config = dict(
    experts_per_token=1,
    init_std_router=0.0067,
    optimizer='soap_variant',
    beta1=0.95,
    decay_shape='linear',
    batch_tokens=[32768, 65536, 131072],
    train_tokens=404100000,
    dataset='wikipedia_en',
)
Below are experts of layer 5 (counted from 0) of a mixture-of-experts language model. Rows are named router (the router's row for the expert), gate (a neuron's input weights, with its number), up (a neuron's input weights, with its number), down (a neuron's output weights, with its number) and show model dimensions 192-255. Each number is 500 + 25 x the weight over its row's rms, rounded and kept within 0 to 999. Numbers have three digits each.
Before each expert's rows: "comes before" lists some tokens at least twice as common just after its tokens as in all text. This comes from a sample of Wikipedia text that the model never trained on. Tokens count by the router's weight.

# expert 9
comes before: " to", " in", " the", " by", " and", " as"
router:503460488491510507526480465484474520490485493459541525545468474507462482537503449487477516523513490465495529512505451506471512520485504507481451486475534531494544485516512504470520503511497481
gate1:515509444505469518505454510486486515496505509515499484498499562541476504523506494508499498498472515510486529499476538512535541501473491484474482532545500521532493515486546501540520504522521516
up1:532457518486496525523536514514523451519518478524443487506499462493517520475543523493515474545481505507466476500520504523500465475544504478488484518524456472490513490462481548462450482503493475
down1:531466462538524507453449505511475501504488484491470528535492519497524465489503444479517525515490491497459543518513457458498480541514465499473501462503507534509486513490437541507460464475506506
gate2:472483489500538500513481447468503515518517485515436490558513520511510496532500493476483494504488518469500505502476525552484460525510542511471507521489510494537469505506548476469505533524505528
up2:493483468467540514522520501477498525502438490518505527521517486517481500514511510492474521523532495493503561467542514449511513550547479466517513458524458508509489504455519555505430518475474520
down2:480472483490489534514520484508487469485478536487503558486488503482497486493506559473480476517515538449528511483507531472483507553510485510476507477498491515499495461478513522534482499518507518
gate3:450508518486508537500530443457509509508508512507467469491471541522529509536478507500533482494508559462530525527500538477460508480520502489500529475468507509482527523480489477498486476513534491
up3:474480526515485527465547492502510480506501476507515496481505471517539517512526532490535462474494516465523556503496519459520459480507514487536483506479487529507519496439485485514513501487505497
down3:473513497515504519496479500486527464518518515507540548487446533525519522511548461538498524516479484498528511480496512531497482497491518486513488497548559521480522549491502466503493439523482452
gate4:504532496509454503513465510456498483520508468500474483521487491496473530488507510500503504498523502486558469492474496489500526475505536524503532499533503509505501511442506475539501476458494530
up4:540472486512497450507497503470517516525499508504456517492568441548477502491513502497534512504444507502510495500560539481520486493526501477506444462506526473495467508504533518495479527496533480
down4:501510495520521523481515470481558552498498446515483515489515538488506498503513494501514535480513493491541465537473502533486451483522473530514526515491514502521520476519489526529494449503512475
gate5:495567500491466456487514498476480496480505502505519515486484479501491555468498481537497508512533489532559488502446537467522472503531472500546489464514506518518472507509506475477460457514507550
up5:458472478518503519504495525519450491512485526483567516547514501502499519463478536515513555518448526503479477482520494497469501488531455523508484464513528537476486495493492536463471499495533497
down5:489500462506541489480492468518512493497494560505513525515496517484472489493461551472519502491537523517495497489575508508493457512525470497490469499513521467480492493499505507468481556450480500
gate6:459485475487542496541490480502518504540521495463458475478469517522497475512508535490483528534514490507491531504470493490495530465495483476468495502485506453547563530478463495498531532533516537
up6:544450447516445484539495533497514484523536467459489526460487473499493459449540478501490531466563484464522503521508500498523478513495492518510521509507502502445510497463484522506491499485493511
down6:544471487510521513507521497500451473438520551513507546514519500537476502494520491541511506543538499515522481476520472521486505526516525522490471500496470505508508467541517488478508511501474507
gate7:541480500470483527493529516505478493547505424508533526552478470493512491482489519507531536499467491471451488506496497474493479493470545465501498478508498511533527542524483477514498554540451486
up7:501501539517479526508544530503475487517474498475528493488474498532511454485507515524507517471532509524502519517506508468514495528488504474476507520523544479509503491543518499510492494550442492
down7:519516527504472483514531515489494477490477451502533509514499479481527538525449462518511482531511529506476473560532500513486528513562469486494490498520490505495516538512477484559476520508541503
gate8:508505476493530487555542489422497504499480530492541494535497509515483508477499502491515476520505479544487516528482510500463534522464483473494529467525489496496498493486471482471514515484459452
up8:478488514537510519479539474505516514492500516536525496492513457543476482517491518498520530513489463530513540474502485468474502439478490509554475537507519514534560449489521492555473492511530516
down8:451483502537515556477497489523510465532556497486483494498443473489507533529548468478481488518488464513482493518504471513480495486478487513521479551460503462499572481501495516500504446503527531
gate9:490466488463512526475489496499468483533486472516495460500527514517491528465507490498515502522485535494508484436489467491484484492513525501504476503560535487485530522536516495496524522523512517
up9:489475485511518469485503512491498501469484528489514520519498487505464516468494473486494518531456475528551516461524511497517553463446457508481507517485479489524463505483517490511508498473484494
down9:468546556546525560524496503492493525534511524516514466503573513532494512505463479493507502453487512539487517514478507467525531523514488511537521491512502500513507538504462487485494495518486514
gate10:504520495516491520470494498461459473491545542507523465514499529498525509457490467514516460517501454544508500510479485507489491484516476503478525489533557508476536516510533545552509491476510511
up10:498537484494516506496491523475486493481444551532480515473514511499492508506502443503537489518544470525520521474494474529488472531503443535450489480467517515468482498509461537516527501540458523
down10:496534494487531486494482540501480525487485525515514456495501532512465505493558460487510495501511463503516529472496470523496530513513513517483538504495526487505487476492496517499539560557490529
gate11:530526528491495527501503483578491475528507480496524496531507539490528516520511486490514523520495501454521504492455510483515537525466506536487496534526518506458482461479526487515493435510479510
up11:467500488482495520475496515508512526463457512491503476482517499496490485505493484524469505498503513499505487497520515476511539517477517567522532540553477507492493489505488538508461445473486535
down11:492495533507473525502484465423549531491462499496541535524495491539495503465461517505501519454498528539513524508519503492530475499526482489509543534506511547540476487515511484491510479508484521
gate12:489471509477465491516461492503510493458483520515520471484558534531495511482470490472487539489449514520507515484492472469470496501496450448486501487497531502521487522497509522470505462511541530
up12:460504507511525537467521506529476510447456439488517485453535510523544469485462495466497488435465541480532530499476457482499481473489489476512475502508521478469486477483480510505495465472514541
down12:485537478490508506546522475504440486555483444515490489496516518505490529505553478497486505523481480499420475540472501522518560533506521542529460493475520465499500493537468519475500464529500526
gate13:552459523522475483532509483492528503498529536457505480466479454482471474519490480494476455512492494481516506496512474501483528479499512549470480492461552508489513517489453490498505463556515489
up13:509494478518476496503547496488479490500508470497532505516510502519509534462516486484506521516463509511483450493475514506504449495526556476513483473481512507533525455521507486506515551468495521
down13:480485511505534466500515519496513463561494477502553512523502484508508499508502489518481536507483498506461509462499519529526481486489496485514546501515505562521499562479520492564492493477523487
gate14:460541521527519520548517512508495475498500542503494487504517470482433506479518484475509497510495513506523506468515482527502486481542522474514460495483508520539530465542454501428466535529497514
up14:488479503511506488482482529445492451503490503505500477516515535472485515477534478505519474536457523495498485508512512489494510500508500512488547531503479527532473497508538482500456500467491465
down14:494510519482503492512504470497542490474471527447513462498439557487537439500525492512498482460523477505564534517507479514464513477473510450491471500495531522534512488526488498521527505510487514
gate15:495550513491500452485468529478510472508457547508484497514467494517475482525450506510467504532502539556475494481479479476514563483476521533506526497475506499487494488473522518510508492482498509
up15:494493482487496522511535493546491532466472495501467475478468512454498523460473505474500518477548476455517512455567487490548478503495506501533467497503467517497480478533544510513470540504523468
down15:495520489456532510521528484536507453471463535480543486503512457471507510510527507480461488458477523533511484423467523514495516509515514511487493486490502511493481526502523506502472500428501482
gate16:483540531530501515511518486471509444578510460505523504414510508460484496463434478493485488505503506480501531507540523495496521516484505485552502519506482490475509457483515494543478497486510501
up16:480557488522504488537515506473511520519473501521522525504537472505517468501495483499500491491462475495510530468531482533475447507509505488516467449484475487504497508527501541499503484523484523
down16:532479489515447514481498450501472512553493487505517508536432498501520502521540547510471541484472498476520476463505490496484528512526508503537476502527511483469503457518491560491454506527499507
gate17:490502493538503504453542485498487473508496505479518491505489517500491507473496533505461513505525512486504501471490472487479486516520499519472482457469498492460501489488483529447469513464495509
up17:477523524506513488488480474444495498520476481481512530485532463509520522501508483500532514501513455521477514458507519479504515506464486503501494511498499520539486533466492523475493511506543505
down17:507486502516536489539490466513460507484496493538521532436473517552500519525448477520511489491515513551470509469482550486531498489544480487505507502505481525500512515501542490517517493497492481
gate18:515508514467515486508510509487522496540520471486504500507510509468519497499486464487491522475504524483488527511525485493495496520521510464454496458438517500492514440502499509522526475505560533
up18:517516497467503536539486506502555486490485503550502504546472472493456467520513506511489474513479510515531450522487501501543448535483520500536497520510461455504461537498502530523529528525489466
down18:500473508504534509476460483445501515470522503558481506511481526550502546526526515508465500541499477490510507464495500509521431495573496525516470483509513491545505434530527513489504522513516515
gate19:489511477508502496510460494485487498483452533491538500518495495464526522528516492495525567523499515533509532530477524518460482496524461525568486491508475487543468478517509473519467499464494514
up19:459518546519511517475524503503486544512487505508535469468519540478479499514523494550480472490484498470512482465505514468532493544504514464444497496525502504489541517501492560480544510550476490
down19:493518460469469526458479472465534525495494500522491478502547517489522474483535497523536512506472501493535499489525462482484466490502468518562480519507504560504576497519505475489480464495530481
gate20:494498458524519545455486492521442471461506481488534472492536472513482482499527466526498462488510486511479496504465513533513511505480472511519488473504470509493524478482459508471478536525519490
up20:484464477523514517505501481526481506480509498515506507489493483477502492485455455475482487521512493509457477531486482517483498448513472485510486482491496506476540536500456521524498507493524491
down20:488484435525447549469568491478477509492508533528513484507478516497492486507516478495500498461508510498521458496456527503455512547474517435493544461508535518493478527499458529491479512477498487
gate21:518537496491431481538487488501526508520481517492510508468495491465446491503506527532488499519517466521513488472470483533511472488532468499466477547460564499507473505555467498518477510514518551
up21:509445479522451517543483518538501486501542513529523517439534529495501497518487484481471516493521479476455510524489472473496473512468438514474488518526498499475495505489476525541492511532496521
down21:487492497534523528517463512481506509513457509492527523564547508500522487482483490477468496472490464481465518548525523440439495484513518465490515546503510496499498484478503465553519518492505550
gate22:502484455523488501492536485500512458492480464473506477476527474490511463506492476490489468484497536467468539516506475461505477531495456551521504503487556473474502508509513504535531474465530512
up22:499521522532473484520487543479511523489506491488529525500482486466531485504484464486513505532499502497537492532530520473505510519533479500499522500498520552490519485522487492515478493480532531
down22:489500517501517480490498468517493506476535501497496487496509513478521506515474476524532519508510526538411512476526453527496534468495522473537514542484522477481485542496500483441518510469528467

# expert 0
comes before: " the", " a", " his", " an", " its", " their"
router:479510482514485522499454476478498505496478512468558538540469488484442518497500501477489515483478468527412506483495481480461523480512513516474471512524553578501508524545505498506487478525501516
gate0:479508510472522523496509466512545476511498506452481525485528519514484507473519496529517483493525518500488518435539543480478575500538518494463482510481501500520499501499542481505475485522499488
up0:513493518505494475461502479466518529447470519482461480492448471490515489508516496492478503524463508461554486523471514547476486532480497505515501460495524515551504469485514452453495503519491497
down0:493492442543469521469501503487514524465514544515475447512454473499479461479534496510490508473488504464550532548508509512484488470500489529496529540453507546512533511506449476498475493514491504
gate1:498497498484478497498478506504536521484492517522485515458488458518512474534486494464485476478509545521473491490545490485532534509481497506492459499503517544518471446529530493517481479517496479
up1:525497490514506522505506461494565478494488456470487519503487487521512495486518510538458552492505445490520513517463500536497498526521517510497556503496505480483556510455484504520497473486469525
down1:516456444516471523511499486519544547495474528493514490540483504490552462506518491503485510521493492495509516479505502515504463527536510492520518521515532533531541485520494467514507513505518507
gate2:514485478480493483483491499477464522447526472505490529517498565526470528520488442477499463496482481490468519440512495495471522483531469548536480529500491545502557515517464487521501556469540496
up2:491509498466467481479485482473485496455519458486519474508462483528488536545510469530518487460514465467468511499479448510476528517499449531487502473484482548489514505514502472497468526510532506
down2:483482464490561521512534532510477507472477467489481511492546497494466507512503475494521447538513523510516502498487486551454532474512502508511491512527476452468457464480488505527491486529510478
gate3:495523505533496480525456491478457496502508473504474482504499530440492510478523511495526543500475476516494473461464510498513460518505495561559496532476474516491534565496490484576460506473479476
up3:499503454515447497488491518487505474532466492519534517540514509456546553511511523531510517499492491495531503499519511541510471525483485524445503511545488529543508479523521490497507478506535535
down3:517490491489503501496547513477473515475501478429482508497509472467491516491539481519528540528501517465452483442506492509485478484540489511438525514454493469494541492464525494527463542481519504
gate4:552490486511478497493485489518484518530518484506549514558513514461478489505538480492517526510488490512549507508498480468483522534468483516473459502517476524493505525493537484479541483485470500
up4:510535483474489528509538521519493467529490505527443512487514472525498476449511553492424479497526514509482463476518501522488505485514496493498559485521506481522467478506529531485515535485508467
down4:466531500507481479509481471481506473514512514515415451476488459523494476476486539487497461519501491513453545518487509503485529477483473500500531475476481519498508473537517531496496566502489498
gate5:498537508445489447506511534469470530508503518499511509495502485477488466463522490482504525515503484522507557432520519474520528519493484493474480493481496499490517486505512485546465482541497517
up5:543485535526491529481466503493467557529498491520491497562526517506505539519465515488511451488505505510501453515476519530474490470473513501482526511501507497504507502472457494471480463503504536
down5:509511543489492499484489468495471482486537515472480492484446494511505556457501506530531501509471485494538462484498496529453467469533467492478520498496502483471509500443532534481492527498522523
gate6:496514483521513510471492531474472512453505532516495477502519481522499520489463482493528513508487496475470494495512519488477468472494495454488500504496495455510511519505506532498520537534528468
up6:459477472474514520464496482475516503534541501505532482556498512495516522485534563493508491497478467492448529505518503518491505461513461520508490528484466462535522497516468503485517444492508482
down6:506493488500490510483514498495444504469469551508509491487490481495453470457506497494496538454465480498562473501515499481516472501478482503521494492527497473491527501461541496512540523539514470
gate7:504498487521480522501484493471489498493547506475526589499497489523538481489476532453557482520506476537505509499505476487572484450516454514492486480487530509495486475527538499487474526513532517
up7:539503521525549535525495506496475510499487527498470478511476531498535452523497501463509455484514491545548507474457522518499511527493492487478481502483524497501460538467479532516495475497501497
down7:520466516536514537506519511496490478495509497495513483541524531500514494461524516512531470505500478471537471499490504495482513529495550511541476492489499531503501482489432517510503514540517472
gate8:497490467497474512500498491497494516519507511513540483528504503497497542445510463552454501490458477478484531489526483459478500479543450471510433524525519518514514399521551496512493514486491521
up8:487531501496508492525496511495493526483484529502485483513452471496475508506521497486494552477559507479549569463460507476537573573502505495531564508525520530514484528520502488522511512525508500
down8:474520513521511523507495462521491502550491501496481527492518502516481493468531446483514510499471473522485529491469526541520521470516489496518540498494518515526473534465478498472521485487500462
gate9:451464508503523486525536509510468459522513517507472501484480481510487471478500520471476477484444492530514507441474531480475485487505500482542468467531505495493469526505492489495534530454536461
up9:487480485464491541492503493487439499510516485439503486504508525486498494506467525506488506533513491535514513524536434495483512483517477444497529528478496434488527519541501453518517540505484495
down9:491458483518457518507512478500487496516535486438456476490513475472485512476482511486531520504502543529469475535511477490503486483517542459470529488484503469509486493496466464481503530481499473
gate10:492496474499482431469458480514499551512488486485522523489480538521489509510510462500546504448508490470511518434484485505514514494517497454485501517501447509495505534502493514468502465504483513
up10:513544501486487497477528529503496490527528516455502487505511447543485493537490503479465457536476502552516490537490496464481514511473469490504493449518479486500556493537511481486549513496503471
down10:484482522494505512470502458489467486483519533520531454510517480479494478537488500518508519456481528513516490510500471529531496484502474496505520556453491468449542518475484519524530473503490459
gate11:465479508502523470484517485504485507501527455501501475514504496533481506492492492547536433507466497496496520480553518495479535459483513489471521506503484521464463443468532475545441466455505487
up11:484502510497545522476522514518479485470506531499528508496474513494483509503414483518475526489500512488514480495508515505508505469507530523520544502454485518501520455523551506551517459473489437
down11:536478532511493480523517471518467541466459460492494502512497499504511505510473500485530528473542527521454463459496475484494532448505512464498503466460501523500478491502506480537491479506514460
gate12:473499496490460511521491524486528519482521491499504514499519468532488504486471506427550473488498497518481479497435522514523512471540509509492548503493537537512516503494523554493454511525520476
up12:539522503485548498467494488524486494529486527533502482537485518481466487523513504534483475477513519496533527500520509537498516518534528507484487491522458434488471515503511506492501545480452528
down12:447481474475519520477486451446516476522504490501524521483499487539506511470508509513532537493503486549516501440517525539511504523540473496468505494480523529503534495486493517486459489494483537
gate13:481507482453484503495486471514516486486493532491513510477524528468508501486517451529477518464517492493504515470487454481487491539540476527531509507464482523508458510512537489529526504545496482
up13:481549501499523492506501528475484508521439532505447445509493496497516500501474475493477523501513469495516492521561539524543515492520479487482496493517494493490493465503529507545501510465494529
down13:505567519503509487528534514490504469515506483460489479537498487507497504495495447548479508473500510518543550528483486507523510509517516507536469548530503517439503521498541527525512476481463492
gate14:488459527500473483507506498484489506481503498517527535481479510507533472508507468548479520490511450534486493476454550467506493508485473488505499447520552529462487466542486480505498481513531523
up14:546493471521467503482482492492530467491500509517511476539506489485461504476523490477491523521503513481541480518547495551487490536571505463476495513440480481506502493477473517489498514486480453
down14:484521472491507497498540478507484479588534496552519488489511518484457519492468495502528514482469494476517474404490476538525510491476477494473466515508515482484529527474481495462521456518485533
gate15:497491431509475512500484493509532502537488506477521521509464497502516470519487511518472488502522516476506566502463506476478532491535492481480505490497467491486505479499546484529463476489487532
up15:520492451514530460462497502475502492516518495461501493511447501513454484476462514523507477493497490464502497489486527444481512478492542497519503526480462486537495516565504512490499506510518533
down15:467503454540481495492481486527493506516477465487507493526527476526518470476512519514510482511533484524452540493516505504520528548506521480443494492497514498494482487489500523510449460506501488
gate16:503478489493530487509477514486475463494450477485499515516438502496516455512447508499482494471484478430470486512495504499498516508501517524514522488521475475460475468515446485494539505511518468
up16:493488482493479503535478480501519514494513495488502497464549499498552510501521456514499493495471484554512518519535514487459530499542510501523465478515487526499481469480560493439475544485470500
down16:475483474512493512496502521519509473550492497524543488498521538482473471511506474448471520506479540503530525480528488508471493455490531489511471537457510560503547503496512525506492485510514482
gate17:527518490483509477534500447514509522504518514489449491479495452523485450534551482519524448542515484493520510489517482532504529501526497518485523521464506494490538491489530517514481475480531502
up17:490487525531461514494518476471482510464517493469478504465493489517467539488512546496509501508494508513571479474524515467476522453486492487499571522469470517510500507522509514480508532457503502
down17:483468481553478473489514480479488514478468521517479499463520468481457512497509526532489498496484497502482476504508542495478553490491481478466549524474526477499472460520499496469496484502519532
gate18:519527563486492461502482484487493498520542475499477454539475517495529480497471534483536499518540512513493487478537482492507487497510512510481482501451520559501483521516492505537488527548500501
up18:496513515540516487512538559515460563515555503489482514537489483509509492501486502505501510473533538474547461535481440506541485528472512545505471494483480541508476523487559510481503516497465511
down18:492510522478504473549507483480434526519467535471506497474481510527498543472442542525487500500532520499513518511520477491476515480486477515512482512484482509493503494463480523562501541451529493
gate19:476500483508516519519492497524515528529533524491514500475527534483531477482478551512465518449489456497439544508460473537532480473536491517496548480491508498500453493504521488490501447451505509
up19:505529506506517526502467490495475517541486511569526484531527514533533502488478450490576488513477495542488475459509526537514527526471546512507515508481517505495527530471512480495499508510529474
down19:549503548514531541496533488502499466523513466519469466500523531493465477473522496479475520569509513461480466444485502494492531450473469500498483493475475493493520508527501543510509494513490477
gate20:550492456525490462491463469517459506493471513485500539472511513461551522523525471535463470433531483470516483486511511511492479493515545473489555497539505531493499517529470495537470502489508542
up20:509501497552452466496453532501496499516470473460543540507461511494493511482507497475505527494495512456543506512518523555500468521462472534469457499499519474537450521527516491517479465519495471
down20:490482478508502477503528501482446502514527483485534497438460484469464524457508493500515500461497506504483437483462472527480488538483495474530494519473497539520494502479487463497523472530489507
gate21:522495486491447478491531475483480529487504507512512507407497524523502537541551527499482441493501495516448542507482462474541525511457508473515499475457489505522462499525477507483485484515498485
up21:448476532531502510503516453522522521518489509506451500509517469534516495518518464489517505528532498489506482518503536456470484535458501463499480481505518508502501484508527533507515504505490524
down21:521492491485490493440546503509488511472512529512532550477539488532514510541490521491477466462516513525520485506505505471520479463509471507493504495499521470478551499490516532489490513499485441

# expert 8
comes before: " of", ",", " was", " in", ".\n\n", " and"
router:480444524500486517530499457487512468506475486443521519532494510497458515511488448492498476502515486496478509486471485471450506499493466480515465497487524518491490483481507466485499521540510509
gate0:481485483487471442541501514475513506533556486482523489512497469466523505495483535485534503485480518517461471486489471476481531509509500499464498521474513567490488438500479468556499473505494502
up0:474487528509464421472539517483520512539554503472483505496514463504514540485511517514515503456526509537500448486488516477484557523500518474516551516443459525501503498477500483492491485482549483
down0:483502495509496513512489533517468523536512481473490490532472500474521498482428491530493516484451473531528495499495533523504525516514496510527492479535518505554488475512493534507453475519490496
gate1:519538517490456467497486500506527502481512513520546469528484449483484528496508500493457505468451514508536532500468453498471526517480507481488487507519547454509531489527470523454493549490468485
up1:507517479513518495483472459482489470477493517474513532505490509499506464507470527508506520520477487473501481516507484456457493523498493461508526514511480461482499463506511501497505510499477476
down1:496511526521519477523468552476507499522458477510520497505508537516489532487463516523492486504517543495577473445510480477460503489505497521540490508524523518500485522486494495485488502531544512
gate2:490501505506483563477497531504504496508470511518494509528530502492485506524501509478513468465477479529528564492446503499540514507465493497509535477510497508497529494521477520543495506505506507
up2:511466506496470465474440474463502477510507500468498528478510483503502495544474461518499530480491468543501513498428480525484481504479516504520497524484551481532520505492479484525506448474540514
down2:518501474556515482529508474510492505528501490467474533529491531504478493489460489550527528474498502530455501524517510507474481497492505489492501526489483534544487490499521496498478533508516505
gate3:546502488524483557508510496526486479481479512495486497503517527488485496484504482516451494508499497520455480496486505477498526502517520524486459474489505555459470493445495512496487550470523473
up3:503519485518501468465546529498517475520498471539527453453555513516489447477513461494540528519521526485504506541463510502493522475491522512483498530514532509558512510489508494525521550481511491
down3:543497530511516459477502470479505487485489542492485495471514487492492474492471541495480458497514468485532464480502502549490503528520476524451488469512484509466504502480495476522504499464499486
gate4:494464507479515535471530458483508489482495546485543476542519485484501536497532497513508505525542513514497520515489447503463517512529529465512560462519528523463464542522489504524507462518484526
up4:532485501513513504484441504515483561480553529520445531513447518490483516491508491507505504528480491551491553478533522473499506540501472487496494538505519514509516512522500464491469476480478514
down4:480522520506475478489515492495519532527516476459501488520518482485492486505493494505540560492479486450476457514509513492461529524514483499510449500520514515501514507453509470505501512533471539
gate5:480486536525492511508505476481507508473465498497511496515510522510498463537524521557500482513521493518533465470475514478476528480515533485495450514504473516497480498495506495489525472497485502
up5:527520493466514479503500525480487472516494487487496443488518516550526497513505533450455506518509535497502494476483533509516469510495513512536479410450497545500503502501560526485516484520498500
down5:467505540505506476516499537484496485546512543528490505503495551507483522454525485462513500488494555522456492526524488439467485530484479468532451494523514534479557461535500536521499493482501496
gate6:494561533483543518436480515498474487476517506456530490508487517479513514515485517507534515486521486499500529547495433485529515495495458473467491479489507522533539489495537517480541525522440512
up6:498455510465535480539521505508492530492547499524478512514509462484510463495503481479491522515508497520531483467495519542502520481515512530489495486521497539498494515484502498475552435449506474
down6:514479502497477526479471514522474507444508520530501508499511513519466518519502474509494471504458482521541492508501520504536504514466471494500527511528481504495523490518484471537462492536484504
gate7:480465475513547487514519558512507515500521498505478487500509480494520479525481509509501489516500467493487464462454520511475515511479490496491477491463503474489510454532529503526485480515486517
up7:448487492482542490527482511536555520501557493490507507506538515452489494469505500491523485560494518457492509534470452543468514470470547478490501504505463496510525527546536476510466481492505516
down7:521535453518528528466517505514477485510482469459488474535485483508500500502454524577480492553518509521476451466500520530494522467530528488516485504479472502474485545546507498503494517521488482
gate8:490506541529456493488543478451482507475509501539518490472504503466476478492478479481468504484488489520508505479492468521535513500512524508462479457495481517507494502488489542480500513509540495
up8:470499517497466507499509488532494492521470475514512522524540544504502504514484482516506480471519491497466476493512522457505590474479458529531510497474498503503502523474488483493491484489522529
down8:503502564479524510531483523488478535514518512529536535466474478492520495489477468477499515449473491492530499506488554499523490537519483475503466515469523481494509494507534486474492505500516462
gate9:537447533460503480511527487499476480465538521483519484501502518458496486469530477472514505484481520519537533514470479494519522505530504481511511518530519527471524505504523465475452520527535444
up9:487532501509531507491504495484489498504529530501494510527525477511512503485508530463511535507474479495472495525521485534535485492475537518501494523535522502550498484547520519528537509475492528
down9:471474522515495518497450473504522532520502494484493491485523513460520502520480536462525520490534487508460513549503487485484535555481485484523478483504481528509480453512511476509473534447471470
gate10:506486549513478521498508452512487512492495502479484528507521501492476557518538533481485507563525540527527473550495550497519526515517452509489483459489493442510486546472470506497471502499507452
up10:496504505458487504494434485546486486513527522524486498475480502517505538536474489490497486495491544433510511533524505517494461555518474460498506487498504518486492518490526493533472487478487498
down10:498503493526541479497478508483519461510522516509490469481548497484513491467522537438522510498508472493496483548502490456492508502467508500497514492495508498487503528536521517535477497461492529
gate11:529494520459484497499507536505547513513474515464558493469540490495494475527510509506508497507544502499550509494489503471491517476422459502512480488542531519498516478544489527504517530493515496
up11:520418475512536522497476547504460473519532506548475507501513475501482541509497510523557503519506478488506460516519502495503485553498528509461487493506517530504470511496544508549532505501515492
down11:560488526512527489514499468486467466529524492516470523489540544508510498494485521498516528454478496505490505500479488452494480537525542443527523504467488505537469531519510498543493464502515500
gate12:478477528529488496510467494522504492526502457529532511462483493456484511499527478537506511534478490510511509482461448525514464520477485523502515510527490529530515465513527486491495517519490503
up12:493488480455517483503497500499500502443467533490546488511510532476502506532477507502528504500542470509498505519483485519453532488482472551498469497499459497530428494505467482507477497510514507
down12:469505506499466511522476538470505484480483488529509450506529498483528495510549529517547484556505513497511481522501481464486467518496516498524551527508540503536498504522484489442454523510499500
gate13:492475494475517526521483505476513496497469487519521520529504499482500533500533466535524494484512494471504547507494495487494555545524445487466510486538509508538489472492515529525536558530530488
up13:536470484501528498526515495566490525486480471513539485520497537480553523522504474524486482494475479472511509486554521493494488535502495457508505462468482528499462482506524493481497506480471491
down13:501490518529480499496522511517492502487522516527513480480524519505531458507502508494527515486471469485508495579519482470507505463530565460518566479484494466476508518489490456465511530490499488
gate14:497477502524510544498489508490490457520499500481506495501548485515555498528496511485486480448463438494546478545497542505456470488535462498507451518465476499482536483538481509500488471499474487
up14:525484535455538495461440502514496464486533535513519482491473524460503479508514502498486465550525509551466499447512547474525512475465486491494518479506499501534484462490511485510490506506492476
down14:483526517546505523476492483485466466501512523498505543564494510503482471522510509518509485514508482508507489539533504525485445485457507494502490498469469517484520564532500548522537470503475485
gate15:502469505508480533524533489476495473494476509483530495490512538504452521496516482523537458550521478490439514499452487494441507503516519485529487492514499479526503488481482464482525524513510559
up15:525522504507491495504483519469491530441456478504532505480494514470512535511508515492417480493516525488488500536515470472514519504472515448460525465499502529512486515518477472522476512540506446
down15:497480480457483537511516509520460511508490514546507519457488489462478506506533500479470521516542503511502510440473493492505506481471512503514504520513486492510471505501536526502536523512482481
gate16:514469520505485504484558525530533503477495528509511515523509490514517522528514512515458470498535487487514551481502530492502519533521508482537477479486501514488500511488454491490547505520535523
up16:450526438520471477500474508501495482486498494491496472509514477502499473487500517520508485514513506489558506457525517505525476499541531516511529511536507486488487475518519522546490538515509486
down16:533485577509543529506523475529485501476490499503527526487460483448535550512515491469495514485501502489503558542501506476502487514488501495544503486461464507472487504486505525458509484514507478
gate17:501512538495487460502468513529502473497477551540533465516491523548507478491466537535516510549531516477485555478488490512497478492488505469488486484489510492470483494496503521449523502492479522
up17:473467505548489516548479479518500508501488494510543495483507452544505527480532500460519499478481475436529440500484488482491484502522519506509469527524544501501504479474505509501491507538481502
down17:495511478489471515509508493484514477495473483529535497504539525476460501539495502492476491524488572507485481493528531483500473472465576472513510516490492488518505491486485491484535502504512487
gate18:483479504479503497488481475476515529526490558486518487506473482478505512512532508526512482465504500502466512519538533523492539506492504516535490529491496504528510471507513500484473518461525512
up18:575476561488458506528490466459479532554507520480500495552472519518502546525527489509512497544502470489474503471502520534505510514480505497492483512490526489508475480489478478486454535530478506
down18:475463523498487493502489470565476479498529471497514471514518497514498508532509462464526514509519512488473502514455480496503499485524503494485539483483487507446494480457474470522515504509458459
gate19:481509553476521486537500487503537471475497519477458507498517487499476511458511534502536487521452500495470454508479520513509458476495483499504479484522475517528521491524506520522502538413527516
up19:493529551491500503510528472493527459497479490522527523551503470453486454542518563499467516492542540486492494522449498514514507495480502496521501501478523464495504509532501501443493468521530461
down19:505504528497471503457507451486509481527535495531488511550499486478487489485497487491528506486477488554493421523456478490541548460499513520482514475492518490493477497504471470508527474510503521
gate20:480466494500499511483495494490496436498521471494498481499528460526446503493472523507453491479518506521481489473513529490490476545465517520493508530491497526514469503483484458559461441498504483
up20:552483462504538518452520533508483499445529472495560509524526484500507479472481524490527556466508546498504486488527481501470511508498462504495497500452485480440494512477475499481494465500497468
down20:502497500503524468496444496477542494505493488495505497494501552427489509520496469521518500524530501492527474477504534531490517475532536533537527533469461469458478516529525471495503449502526539
gate21:514501544449504543503456497477459527487456483496482473521501498456479474468521481503446515497516534517451530490483522477524444487483471472494502507491484498536485533493482524505510543501527476
up21:483477524511489493518487550473492543482466511504489476484473512557500520521543524495490468474521429477507461474520518509465465517518486518524513505512496513528505506501488476520462516547492508
down21:458468512501490518494481530514497505465497507502517527479464504468504497512521496506480507464530520464469473471505519471491518548472509520496528510494514537495453580495550527478524548486487508